Experts of a small language model.
Size: 12 layers, width 256, vocabulary 10019, 175M parameters.
Experts: 128 experts in each of 10 layers, 256 GELU neurons an expert, a softmax router.
Below are experts of layer 3 (counted from 0) of a mixture-of-experts language model. Rows are named down (a neuron's output weights, with its number) and show model dimensions 128-255. Each number is 200 + 20 x the weight over its row's rms, rounded and kept within 0 to 999.
Before each expert's rows: "comes before" lists some tokens at least twice as common just after its tokens as in all text. This comes from a sample of Wikipedia text that the model never trained on. Tokens count by the router's weight.

# expert 99
comes before: " of", " to", " by", " in", "ing", " a"
down0,195,204,151,187,196,220,210,197,238,201,227,190,215,228,157,193,163,151,231,203,198,203,176,177,205,217,185,223,202,175,228,190,218,227,218,235,173,243,211,161,244,221,173,216,226,190,204,234,181,197,167,187,226,194,210,212,220,182,183,200,181,210,221,215,196,181,191,146,222,236,225,189,229,188,177,199,230,187,194,230,211,151,221,202,184,176,192,217,221,197,173,191,214,211,197,195,232,205,186,201,189,218,187,187,216,200,191,209,240,209,207,209,189,212,196,203,210,202,207,194,207,201,227,184,208,191,239,205
down1,196,178,175,213,179,192,181,191,237,196,216,180,202,198,183,163,220,221,193,219,209,166,185,177,189,188,184,219,199,174,175,216,196,244,212,185,232,209,179,172,174,166,217,226,212,193,195,188,204,157,210,207,202,200,185,206,228,159,184,195,166,213,218,188,152,221,210,187,229,229,214,206,219,227,212,225,206,225,202,217,196,171,218,202,200,226,170,226,228,177,214,201,216,208,142,202,233,207,199,233,214,183,202,214,177,199,194,229,183,199,220,219,225,198,208,199,200,185,219,190,203,195,198,207,211,201,197,168
down2,190,197,159,172,198,200,208,210,170,248,208,170,169,162,200,200,200,193,209,191,189,170,160,187,205,219,195,216,192,185,219,203,203,220,195,265,204,165,220,193,199,237,192,179,195,205,202,205,208,191,177,210,204,200,224,191,150,185,198,190,190,220,246,196,174,213,226,192,238,211,218,162,191,205,194,190,187,205,177,222,201,201,183,200,159,185,223,197,223,206,236,180,226,183,187,214,224,207,205,215,201,158,220,223,184,201,198,206,193,205,231,208,197,181,196,193,205,212,218,185,204,191,242,188,219,185,251,212
down3,196,170,163,182,189,213,225,163,177,198,243,209,175,155,224,183,235,209,195,237,188,219,181,231,185,194,164,195,199,182,221,203,222,189,210,200,216,192,235,204,192,199,226,185,182,167,207,202,198,200,208,184,196,179,165,199,195,200,197,217,195,233,165,209,197,208,217,185,222,193,187,203,183,190,215,177,183,231,192,214,167,188,207,202,176,185,223,248,195,197,194,190,213,208,203,229,220,249,208,191,226,173,183,208,189,194,181,222,186,162,185,235,252,178,192,200,204,163,193,198,226,223,188,204,187,210,192,196
down4,203,171,222,209,188,198,184,215,218,184,205,178,200,176,229,175,190,229,187,192,210,210,196,202,219,180,203,219,196,193,219,199,186,195,194,217,203,205,174,159,203,177,182,157,216,202,219,202,219,161,237,224,218,210,192,192,177,194,210,204,204,201,168,195,205,233,197,187,215,189,251,179,189,218,230,178,194,240,184,209,224,188,188,211,193,203,205,217,225,182,206,204,213,201,151,197,219,240,196,224,195,213,181,200,206,217,199,218,232,160,209,216,214,191,202,229,211,198,193,200,190,183,206,191,163,171,208,202
down5,194,208,155,209,180,213,183,205,197,192,201,207,191,184,222,168,233,182,177,176,193,220,174,192,195,215,189,185,199,213,186,219,202,203,205,237,179,206,191,173,212,199,176,170,198,165,190,206,171,191,189,189,201,171,201,198,195,199,178,167,189,193,225,200,195,220,236,188,243,228,211,175,213,208,180,189,190,211,215,214,193,177,162,197,209,183,212,208,191,198,177,211,204,193,231,228,232,229,183,187,183,185,201,172,184,206,172,189,208,196,208,160,207,151,219,171,173,217,196,213,216,231,217,207,182,177,220,205
down6,179,232,197,215,205,172,164,207,181,220,215,247,195,227,226,204,190,202,205,209,214,187,233,210,194,181,203,214,228,193,208,211,192,190,182,248,197,224,211,216,200,215,208,171,235,196,206,198,167,171,217,241,181,184,227,204,162,212,213,243,190,174,210,198,228,185,166,183,185,170,214,184,197,173,194,196,174,197,234,175,189,166,191,219,208,207,229,220,209,186,189,201,198,189,193,189,215,199,196,240,221,205,177,195,176,207,205,205,183,201,176,187,184,201,200,188,155,233,210,210,209,186,216,202,174,139,216,238
down7,196,204,202,224,191,182,157,222,193,211,177,185,217,244,217,236,186,190,227,208,200,217,206,177,194,167,195,211,214,202,198,180,156,190,181,244,184,140,189,202,188,186,193,180,214,187,202,211,204,195,208,179,183,214,190,197,215,220,213,184,189,173,184,200,211,226,182,169,195,207,210,191,177,206,178,189,173,171,194,221,189,184,212,162,199,190,201,198,187,204,214,201,229,205,176,204,184,197,192,237,203,205,183,210,205,196,195,228,167,218,181,221,223,211,204,193,188,217,166,201,237,202,203,213,197,158,151,191

# expert 111
comes before: "1", "2", "TV", "0", "our", "3"
down0,224,221,159,203,202,183,147,193,193,199,195,157,232,226,194,257,190,150,181,220,210,222,195,212,207,196,187,178,190,218,213,195,161,192,216,219,221,188,170,181,186,226,189,229,188,197,170,186,180,193,184,233,221,170,207,216,241,205,205,207,192,164,182,235,182,201,168,197,187,216,180,220,194,203,177,218,198,203,235,242,195,185,194,189,168,164,204,212,197,220,199,211,180,191,206,206,199,182,193,241,188,190,200,207,220,210,214,222,203,228,225,216,168,175,197,159,184,218,204,192,203,214,211,203,225,230,196,201
down1,206,182,210,226,212,211,202,234,183,193,170,183,212,253,231,204,210,178,240,201,207,179,187,209,160,203,219,193,162,221,232,204,241,195,211,212,190,212,222,186,233,177,206,191,189,183,204,216,193,184,195,169,216,202,222,196,226,208,202,228,192,169,196,216,176,168,187,224,191,201,191,194,184,184,179,198,191,205,190,179,192,206,149,182,217,172,205,193,211,196,210,200,206,186,185,221,196,206,201,210,189,176,204,176,191,215,188,189,188,238,226,198,165,239,198,185,174,208,192,235,169,163,226,200,224,200,230,196
down2,186,197,160,235,193,194,164,194,171,199,223,200,189,219,211,198,203,180,187,213,190,206,151,215,199,186,238,183,166,210,198,221,179,231,183,202,199,174,200,157,227,195,208,188,191,212,182,197,195,189,175,176,212,196,194,218,218,210,191,232,196,164,211,242,178,215,185,252,216,188,185,219,221,156,193,225,214,209,173,182,209,213,182,202,193,193,200,202,197,211,226,194,227,210,201,233,190,161,232,193,199,204,188,191,199,214,205,195,199,230,224,186,150,210,177,207,174,219,205,195,186,246,220,191,219,201,185,167
down3,195,217,188,197,180,208,169,234,199,156,194,205,222,227,185,195,221,187,184,204,193,214,260,264,188,223,186,210,224,193,199,192,152,204,191,217,230,172,161,174,184,208,191,237,208,194,187,216,191,176,216,198,237,220,202,204,230,180,206,206,202,204,171,240,165,176,200,180,190,198,190,220,194,171,175,156,220,229,192,178,203,199,192,202,184,186,185,182,185,198,190,202,218,208,201,214,167,186,216,202,205,203,198,227,205,201,201,238,179,230,227,188,175,197,194,199,199,219,215,208,190,185,219,198,205,249,189,190
down4,155,195,196,227,216,222,179,231,208,185,198,233,209,186,188,214,208,188,224,186,183,202,245,208,217,192,210,181,180,170,179,159,185,200,210,213,206,177,191,166,189,200,185,190,230,214,218,154,179,205,211,200,145,188,219,191,194,193,197,247,211,172,186,188,196,160,210,162,234,207,195,182,209,197,156,210,203,150,173,191,194,189,170,168,219,199,229,174,192,213,238,231,241,252,197,217,189,186,210,221,162,210,232,183,197,195,221,206,175,229,234,156,203,187,200,179,199,184,194,234,197,211,203,199,243,208,199,194
down5,181,169,197,234,206,205,189,207,239,190,232,187,177,178,237,199,225,209,185,186,208,223,191,190,190,183,221,207,166,223,202,210,192,184,174,198,227,207,202,199,214,208,238,210,148,210,183,212,204,205,196,191,168,182,198,216,178,228,226,221,207,184,189,225,198,202,214,176,158,173,214,247,200,195,187,170,192,184,194,168,186,224,199,217,211,214,161,195,195,188,188,208,160,203,189,203,198,192,194,184,183,209,202,222,198,206,209,209,180,229,215,167,186,210,202,201,202,212,216,208,180,192,204,213,220,202,158,217
down6,209,222,199,221,203,190,164,213,174,199,215,161,212,224,195,195,181,159,215,175,184,173,191,218,217,196,206,173,209,192,191,205,212,238,185,233,220,172,212,153,202,219,156,202,205,230,232,172,167,172,204,166,170,157,198,218,175,172,210,204,195,206,184,199,192,230,186,189,188,196,185,200,220,179,163,226,159,236,193,196,211,198,189,193,147,180,172,186,185,201,197,188,200,178,218,232,205,196,203,219,163,228,220,195,220,218,216,234,186,207,236,172,184,158,186,206,197,207,184,209,239,204,208,196,201,191,220,152
down7,194,197,197,225,195,217,178,180,213,148,197,188,186,221,232,196,223,173,206,171,206,180,205,194,193,257,186,189,205,196,188,227,182,230,170,221,214,193,170,176,203,235,204,182,185,233,206,186,190,176,187,193,184,210,207,222,202,191,205,216,202,222,157,183,207,190,209,218,201,204,211,194,192,185,170,240,185,208,189,199,174,226,163,220,189,172,209,195,193,195,223,186,193,183,192,220,171,214,222,210,177,203,224,181,202,208,201,211,180,209,211,199,200,155,193,198,203,196,175,202,210,224,212,197,183,194,205,216

# expert 83
comes before: " a", " an", " the", " also", " not", " born"
down0,194,169,180,180,213,179,192,226,191,165,218,196,177,217,206,224,206,169,190,161,203,157,186,204,181,203,206,156,211,237,170,250,199,197,194,175,204,210,199,162,199,195,235,167,199,179,195,213,189,179,218,225,215,210,207,202,220,208,208,188,173,194,188,219,169,231,191,196,188,205,205,175,240,175,219,173,225,204,235,196,213,217,228,212,210,200,201,202,173,168,202,226,195,215,232,177,220,202,200,211,223,198,256,224,238,194,197,201,184,204,207,204,168,189,193,164,192,199,196,225,199,235,205,188,214,234,219,181
down1,217,192,212,212,168,212,189,182,173,212,215,217,193,203,205,197,212,200,167,203,193,226,206,195,228,185,232,191,193,194,188,200,204,218,186,215,178,229,217,220,209,198,220,173,184,212,204,178,197,196,205,179,145,217,210,189,190,226,194,192,185,201,194,172,176,212,203,180,194,190,241,170,181,163,179,207,188,211,223,182,170,244,195,198,154,181,208,221,196,200,213,207,217,207,178,218,226,247,213,233,214,168,191,185,217,196,229,209,192,190,215,214,192,247,206,239,158,239,168,237,182,223,204,175,212,195,233,152
down2,195,182,199,158,202,188,195,243,210,176,213,174,190,208,201,204,221,159,162,165,205,183,200,210,191,205,216,181,203,209,165,240,191,191,224,196,200,242,218,205,208,208,202,157,192,170,195,206,203,176,215,210,185,211,198,209,224,199,213,205,179,197,203,210,172,225,212,204,170,179,185,173,229,226,230,150,220,217,226,167,210,201,242,207,209,185,195,185,176,174,204,238,192,195,225,193,197,236,178,228,206,217,245,214,222,196,206,191,210,192,217,191,184,203,212,192,190,194,205,202,203,201,192,200,211,215,211,184
down3,187,184,185,210,212,215,213,183,205,169,243,214,184,191,208,194,260,184,212,182,215,205,171,188,219,229,171,183,185,228,166,209,201,193,192,197,199,240,206,174,193,175,190,184,198,195,208,197,156,194,193,213,200,209,196,177,168,191,200,186,188,197,228,193,165,208,193,192,212,222,206,178,229,193,222,180,207,184,223,190,221,200,224,157,206,189,200,216,195,195,236,217,186,200,220,200,195,201,206,224,198,191,231,207,189,206,202,184,233,228,212,195,214,208,199,203,186,204,199,207,207,200,155,199,191,234,213,223
down4,192,193,205,201,199,200,192,185,178,221,223,241,220,221,215,193,207,210,177,209,197,197,177,205,189,167,193,184,221,198,187,179,193,233,191,207,223,198,217,172,217,192,215,177,223,201,193,164,178,202,196,204,189,197,188,203,242,146,208,169,160,157,191,243,193,220,211,215,175,210,228,179,192,138,215,198,207,219,180,194,168,199,197,207,175,180,189,212,195,184,207,191,211,219,198,191,199,217,214,228,208,188,224,203,202,202,178,185,198,223,207,184,184,207,212,228,174,190,199,230,204,215,183,203,227,209,208,184
down5,195,180,192,179,209,207,181,225,209,187,215,168,187,215,203,215,232,161,183,195,208,204,195,190,174,201,209,180,213,216,173,208,191,210,205,195,188,260,206,209,187,189,200,170,226,176,213,203,200,198,192,230,185,193,201,187,203,197,196,194,165,179,205,179,167,231,209,215,177,191,191,159,230,203,197,154,190,172,232,179,209,187,243,199,207,188,191,191,187,171,209,231,184,217,210,198,214,200,197,244,191,187,228,200,194,198,205,191,216,210,207,211,197,203,190,197,184,185,177,207,209,187,195,188,218,223,215,214
down6,217,194,201,167,198,168,185,210,177,189,215,216,199,211,211,225,201,182,186,183,207,168,191,200,193,199,182,168,211,216,176,256,159,205,214,170,217,231,209,176,183,182,196,162,215,168,177,227,192,188,206,214,214,180,183,210,230,194,201,208,158,194,202,209,169,245,193,183,169,174,202,174,200,206,221,125,195,215,216,189,223,203,222,200,199,196,182,182,184,174,195,238,188,223,228,173,185,209,175,207,214,213,237,212,224,187,204,190,234,217,216,211,161,207,205,147,187,205,184,201,198,211,197,189,196,212,207,190
down7,176,200,202,185,202,181,224,213,229,226,197,204,192,220,171,205,215,202,204,217,198,176,189,202,214,202,207,163,216,196,212,178,224,224,182,192,182,244,199,194,223,216,221,187,209,192,205,169,188,178,219,186,205,194,198,202,225,197,205,199,162,256,194,163,198,157,212,202,206,210,183,205,208,182,189,194,229,183,173,179,142,243,208,200,206,201,176,189,186,217,180,199,219,209,222,211,212,216,203,197,200,209,215,221,213,202,209,218,212,195,218,225,189,185,204,163,200,196,205,196,198,227,178,187,286,226,247,220

# expert 61
comes before: " to", " a", " been", " not", " in", ":"
down9,229,184,218,190,208,195,206,198,165,170,197,232,204,236,225,169,190,212,176,227,172,199,204,182,189,210,159,195,202,164,227,200,226,227,204,184,214,197,224,147,232,217,213,200,202,197,186,208,200,185,234,183,227,173,185,209,194,206,176,183,199,216,194,197,226,171,194,166,225,186,245,218,216,194,205,176,221,209,191,194,183,169,163,213,186,197,222,234,195,218,215,210,208,192,231,218,239,229,213,173,215,222,158,205,220,188,210,187,197,174,178,202,184,191,217,192,192,210,246,212,187,218,187,201,187,217,226,172
down10,202,178,234,179,187,208,157,183,165,221,190,164,173,221,221,230,197,208,171,210,182,162,190,209,219,200,185,213,200,173,178,200,227,230,198,197,189,196,183,168,183,238,219,174,230,183,197,193,177,185,223,210,185,166,227,237,231,206,188,198,202,227,201,190,211,198,212,186,192,179,215,165,220,228,221,169,228,208,199,186,178,219,199,222,202,227,214,218,189,237,215,197,189,216,189,217,194,204,215,205,182,213,227,175,179,204,175,176,221,179,180,171,188,200,193,209,207,211,202,191,165,200,237,209,187,202,227,203
down11,204,248,214,208,206,218,184,176,186,217,181,205,196,204,197,202,202,208,168,215,201,180,179,202,186,218,241,202,229,186,228,205,249,196,196,178,170,176,208,170,245,244,270,184,173,198,183,206,191,200,198,228,179,197,202,214,172,193,205,207,198,216,224,166,185,221,186,220,206,198,160,221,221,209,218,194,177,205,189,211,193,202,180,214,230,201,207,210,189,179,195,188,223,218,209,195,181,213,217,162,198,234,226,190,214,192,208,187,213,228,176,188,189,175,186,183,198,189,211,244,185,184,197,208,198,228,220,231
down12,223,215,176,171,222,209,149,194,213,226,204,212,205,187,199,195,203,224,201,186,211,207,203,192,197,217,207,188,235,164,184,169,195,201,187,217,183,219,164,187,208,219,217,192,233,192,212,213,192,193,157,208,210,202,210,202,211,215,188,172,191,189,230,210,214,182,211,165,228,201,236,170,205,242,191,175,221,206,218,186,211,168,198,216,196,221,204,231,212,212,211,228,229,188,160,183,191,151,221,189,159,202,196,210,227,214,216,198,199,231,219,206,199,180,213,188,200,199,207,178,187,195,211,204,183,230,211,241
down13,218,205,206,203,198,225,182,199,160,198,184,216,221,218,214,197,222,229,178,218,201,208,192,160,224,170,198,242,173,172,199,196,190,181,198,175,185,215,239,190,203,192,234,214,198,221,201,215,190,206,155,183,202,151,236,183,187,228,186,181,208,202,186,189,236,188,187,189,205,190,231,193,201,215,241,148,219,178,187,168,168,199,199,212,214,229,220,240,192,174,221,178,229,194,194,227,212,223,179,199,235,189,204,180,224,203,192,182,197,158,231,181,210,185,191,211,189,173,200,196,211,215,192,195,231,242,202,201
down14,193,155,188,219,207,189,210,219,144,182,213,184,209,166,228,170,198,244,182,179,195,186,193,215,242,177,206,197,226,204,225,206,197,207,228,213,199,217,196,218,179,211,214,183,225,188,166,201,186,168,187,203,183,179,202,196,182,192,184,199,192,195,203,238,200,181,203,167,224,167,214,178,196,223,209,189,226,198,183,195,142,180,195,192,199,196,230,214,205,207,181,193,208,194,217,198,189,171,196,175,237,190,201,173,200,199,203,191,195,191,215,189,187,208,195,226,193,198,212,199,171,237,235,194,168,210,209,213
down15,232,203,202,173,199,183,210,178,203,225,204,207,201,189,165,185,166,193,224,190,217,189,249,204,195,290,203,211,258,243,180,205,198,177,200,214,186,213,191,208,209,208,189,187,191,175,202,194,225,153,195,184,169,210,209,197,178,218,190,203,210,186,201,211,207,218,201,218,213,184,188,229,216,232,179,205,208,186,230,179,213,198,209,217,203,221,171,192,198,224,206,224,194,180,184,198,188,179,208,172,162,214,177,201,182,206,201,202,236,216,218,196,186,230,212,194,218,171,216,223,182,172,228,185,242,212,228,210
down16,188,159,203,205,192,182,199,188,208,157,183,189,209,216,205,229,208,206,194,237,185,221,236,225,214,205,200,223,208,171,196,196,224,216,183,204,220,171,182,209,203,209,230,192,219,191,199,199,182,206,182,210,186,178,208,208,187,241,194,153,214,262,191,188,213,210,209,192,198,218,222,229,183,221,199,198,227,206,204,181,184,211,210,194,200,216,205,185,169,175,197,226,193,176,190,205,194,225,198,196,209,164,190,199,188,192,191,193,227,193,190,201,224,192,205,171,227,173,228,180,216,201,241,207,162,213,223,206

# expert 0
comes before: "1", "2", "born", "M", "S", "C"
down0,180,207,218,192,192,197,210,183,200,191,182,214,196,176,188,198,211,209,207,198,211,191,158,232,218,203,179,218,211,237,201,202,176,200,208,204,190,185,170,242,220,213,207,252,189,214,193,224,216,213,221,217,209,181,219,210,194,197,203,174,234,211,225,179,200,197,215,192,227,200,190,173,188,231,184,211,206,188,178,217,202,221,215,220,162,200,205,194,201,206,180,213,194,217,209,215,195,239,204,196,221,204,223,186,219,196,202,200,180,173,192,154,189,174,173,217,215,204,207,216,202,172,217,205,206,206,200,181
down1,229,162,219,174,192,182,202,242,186,182,176,208,199,195,205,231,163,240,226,165,207,215,176,193,165,201,209,201,166,196,197,218,184,222,205,176,218,189,173,200,222,210,200,172,197,240,176,222,220,179,221,190,208,207,213,226,208,225,197,214,229,176,206,217,181,191,224,191,209,194,196,213,223,172,212,205,180,235,165,154,214,186,222,173,126,196,193,201,207,216,241,181,192,206,220,185,219,203,183,230,195,223,201,191,220,204,187,180,237,191,192,154,215,181,173,200,196,168,208,211,185,239,231,191,215,214,210,192
down2,225,184,211,198,200,215,200,213,210,206,173,235,186,180,225,203,167,209,223,203,217,223,195,192,170,156,170,207,202,196,212,198,172,208,204,232,184,205,200,227,208,205,187,222,195,187,196,201,205,211,221,206,220,213,197,217,182,224,223,214,191,231,208,199,202,210,218,188,204,220,168,227,190,148,186,206,202,189,199,211,193,205,230,180,192,210,183,225,203,201,217,207,183,188,247,207,193,157,179,179,183,191,205,206,245,218,211,204,173,205,215,167,152,168,196,224,193,207,197,202,205,186,203,198,199,185,178,197
down3,197,180,232,219,209,188,194,205,200,207,199,175,231,185,187,211,156,224,184,213,198,172,212,191,208,195,202,186,214,211,185,207,204,195,226,209,195,200,217,221,178,202,210,198,179,208,203,198,220,203,203,195,191,212,264,216,203,204,192,231,207,188,178,161,249,202,181,194,179,176,208,220,194,215,248,196,199,215,234,205,256,207,212,159,203,224,210,225,227,191,186,170,222,175,192,170,191,206,196,223,171,193,196,192,235,179,195,219,225,230,192,181,196,214,197,200,189,194,218,187,214,198,181,195,173,223,249,242
down4,230,230,181,213,226,187,152,188,227,214,183,214,203,198,202,180,221,208,191,203,208,198,182,188,170,205,164,205,224,227,191,204,206,215,175,241,176,199,195,226,180,192,156,193,196,199,194,197,181,215,204,242,176,176,194,204,201,167,221,228,208,219,228,239,198,196,210,217,231,183,225,203,182,218,224,165,218,197,192,205,216,197,191,218,177,225,182,182,232,210,201,206,212,232,187,234,196,194,183,194,197,214,225,188,204,223,201,169,177,208,203,166,233,203,197,201,205,225,202,212,175,199,208,202,191,181,230,199
down5,214,167,235,192,210,232,198,222,221,193,211,235,206,226,172,210,225,155,198,192,192,177,204,205,191,194,190,208,194,178,202,195,168,188,200,195,227,225,187,166,185,177,208,201,193,198,211,221,196,170,207,215,195,218,226,191,213,175,186,189,213,185,198,232,187,179,204,201,192,218,225,173,223,213,184,194,189,194,178,180,218,206,215,208,187,155,175,194,187,193,227,153,213,214,184,217,169,190,176,241,226,184,164,169,225,206,193,170,194,203,183,166,229,218,222,171,216,195,206,219,202,224,238,206,205,219,207,170
down6,194,178,192,177,209,217,188,208,189,174,183,196,209,181,214,203,151,246,162,215,177,207,233,154,171,241,157,200,204,184,187,181,208,214,216,219,195,182,190,196,209,199,225,193,204,184,188,206,184,186,233,168,183,210,233,191,218,206,204,201,215,193,211,207,158,182,194,176,216,199,209,211,182,158,172,181,196,220,193,197,194,186,215,203,203,189,177,179,200,188,204,222,240,200,209,197,179,175,198,172,180,204,175,186,200,213,210,243,171,176,228,176,191,177,186,224,242,168,237,189,187,199,216,206,192,216,189,153
down7,213,184,213,211,204,210,226,188,217,158,195,220,168,193,179,211,200,203,208,185,195,197,153,181,192,209,217,167,212,197,171,211,179,182,167,185,212,180,190,191,170,192,220,170,178,172,192,211,219,193,210,202,205,213,232,207,200,208,203,217,218,230,187,228,186,168,230,221,218,180,224,170,207,221,173,206,180,196,181,172,208,206,210,216,201,175,175,200,192,229,190,200,204,195,218,194,192,185,175,251,189,210,198,157,237,201,202,176,197,171,193,185,234,224,210,177,207,179,223,192,196,208,211,180,187,215,193,213

# expert 55
comes before: "1", "2", " •", "3", ":", " Born"
down1,203,194,198,198,195,199,165,215,196,220,200,220,163,178,206,228,221,198,206,226,199,210,212,215,188,219,198,199,209,218,192,192,191,180,192,209,214,172,222,190,210,230,214,198,182,197,209,190,203,244,232,228,175,225,195,191,218,190,213,225,206,232,199,237,171,180,265,216,194,209,192,217,190,178,229,206,228,191,194,189,194,200,176,204,205,177,204,218,179,216,211,193,190,193,200,227,229,151,197,198,227,227,221,177,215,211,201,204,217,185,191,205,206,235,188,194,173,239,204,204,160,218,197,208,192,217,210,193
down2,176,200,221,183,223,190,201,188,178,186,180,177,190,177,215,196,208,213,198,212,187,207,220,202,215,206,227,205,194,191,166,196,194,197,226,226,174,118,219,182,233,187,171,196,204,170,197,184,176,194,216,226,152,201,200,198,207,199,191,205,211,185,191,199,190,224,222,222,206,217,194,176,217,210,223,198,155,211,199,168,224,203,195,163,184,192,234,189,224,219,224,222,195,214,218,229,178,188,190,208,208,211,208,184,192,203,182,160,203,171,200,191,247,230,209,238,216,216,213,163,237,194,173,200,185,185,203,202
down3,245,232,221,209,183,175,195,202,184,203,202,192,176,181,174,194,219,181,166,232,195,211,229,203,206,217,191,205,166,178,217,207,172,209,204,217,182,230,216,187,191,225,197,182,226,182,192,192,208,210,207,180,205,185,207,185,201,175,164,208,226,226,211,201,170,225,221,182,216,186,222,197,198,183,221,193,174,222,200,199,207,197,176,184,226,195,208,204,200,204,229,217,187,223,194,209,182,207,254,173,192,253,213,197,197,204,174,203,223,210,190,183,211,240,175,172,202,175,204,190,197,174,219,210,146,236,199,208
down4,197,215,193,217,177,205,223,180,204,214,221,195,179,207,201,167,220,223,184,227,193,210,188,201,203,204,189,198,225,185,218,214,195,207,181,207,178,181,185,198,222,218,207,199,221,200,210,249,200,224,194,208,210,209,215,191,199,191,176,177,190,202,220,220,212,229,221,187,207,175,169,228,206,209,204,226,187,226,195,193,239,185,218,199,160,210,232,194,204,227,181,229,170,209,188,204,203,213,202,203,206,216,208,209,181,185,187,168,240,214,234,162,197,241,171,196,171,169,247,192,195,174,203,207,157,182,223,171
down5,182,194,176,186,185,206,191,190,225,194,245,175,197,206,205,214,200,172,196,207,216,197,175,213,197,185,158,241,194,217,188,213,219,165,200,223,200,208,184,188,207,215,155,195,187,184,189,185,217,194,193,201,178,219,196,193,165,188,194,214,194,213,214,204,202,197,215,264,236,237,209,156,217,170,198,173,204,149,217,167,196,180,230,196,210,210,198,186,196,185,187,205,189,215,240,209,214,215,168,227,215,180,205,237,214,202,203,159,208,198,207,158,167,232,206,181,186,210,201,222,193,202,186,191,217,217,200,206
down6,202,208,207,209,209,173,163,182,229,172,223,194,223,197,196,227,197,154,187,226,198,234,205,204,211,184,189,210,220,205,173,235,175,238,194,222,219,208,182,203,203,198,174,204,241,173,207,207,203,197,198,198,188,223,218,213,189,200,191,216,185,165,232,218,213,213,200,196,146,214,176,166,188,228,235,168,214,190,231,178,214,186,193,158,222,194,160,187,185,184,224,196,206,208,223,198,203,177,199,205,185,185,206,188,198,211,181,242,194,202,194,197,179,210,180,207,212,233,231,155,161,211,236,225,181,243,197,207
down7,212,237,228,226,192,219,198,208,208,224,209,209,209,206,177,207,228,194,205,207,195,219,212,227,202,208,204,254,220,223,209,198,211,182,196,202,167,228,194,185,196,211,182,192,215,172,201,208,194,206,197,181,191,197,218,196,218,204,208,166,224,238,203,214,189,182,192,208,222,197,200,168,200,245,178,217,184,187,237,191,224,189,222,179,203,135,207,231,190,212,213,203,173,206,237,223,193,206,178,204,192,189,171,160,188,204,173,172,172,229,244,217,180,196,208,205,186,220,204,215,205,219,164,183,213,203,223,206
down8,195,193,214,217,191,224,208,178,176,197,199,196,174,218,196,159,172,211,186,190,202,214,238,205,196,193,203,192,225,181,208,193,212,197,186,225,204,186,212,171,194,242,232,197,202,199,204,210,226,185,184,183,193,247,203,207,195,186,185,157,215,240,185,187,236,203,220,196,209,186,172,174,179,211,198,243,188,221,177,176,213,187,180,208,203,210,180,231,203,218,204,224,185,212,156,183,202,202,222,231,197,223,224,148,201,206,199,188,196,190,183,192,201,246,181,169,179,221,208,192,188,214,220,209,198,220,184,194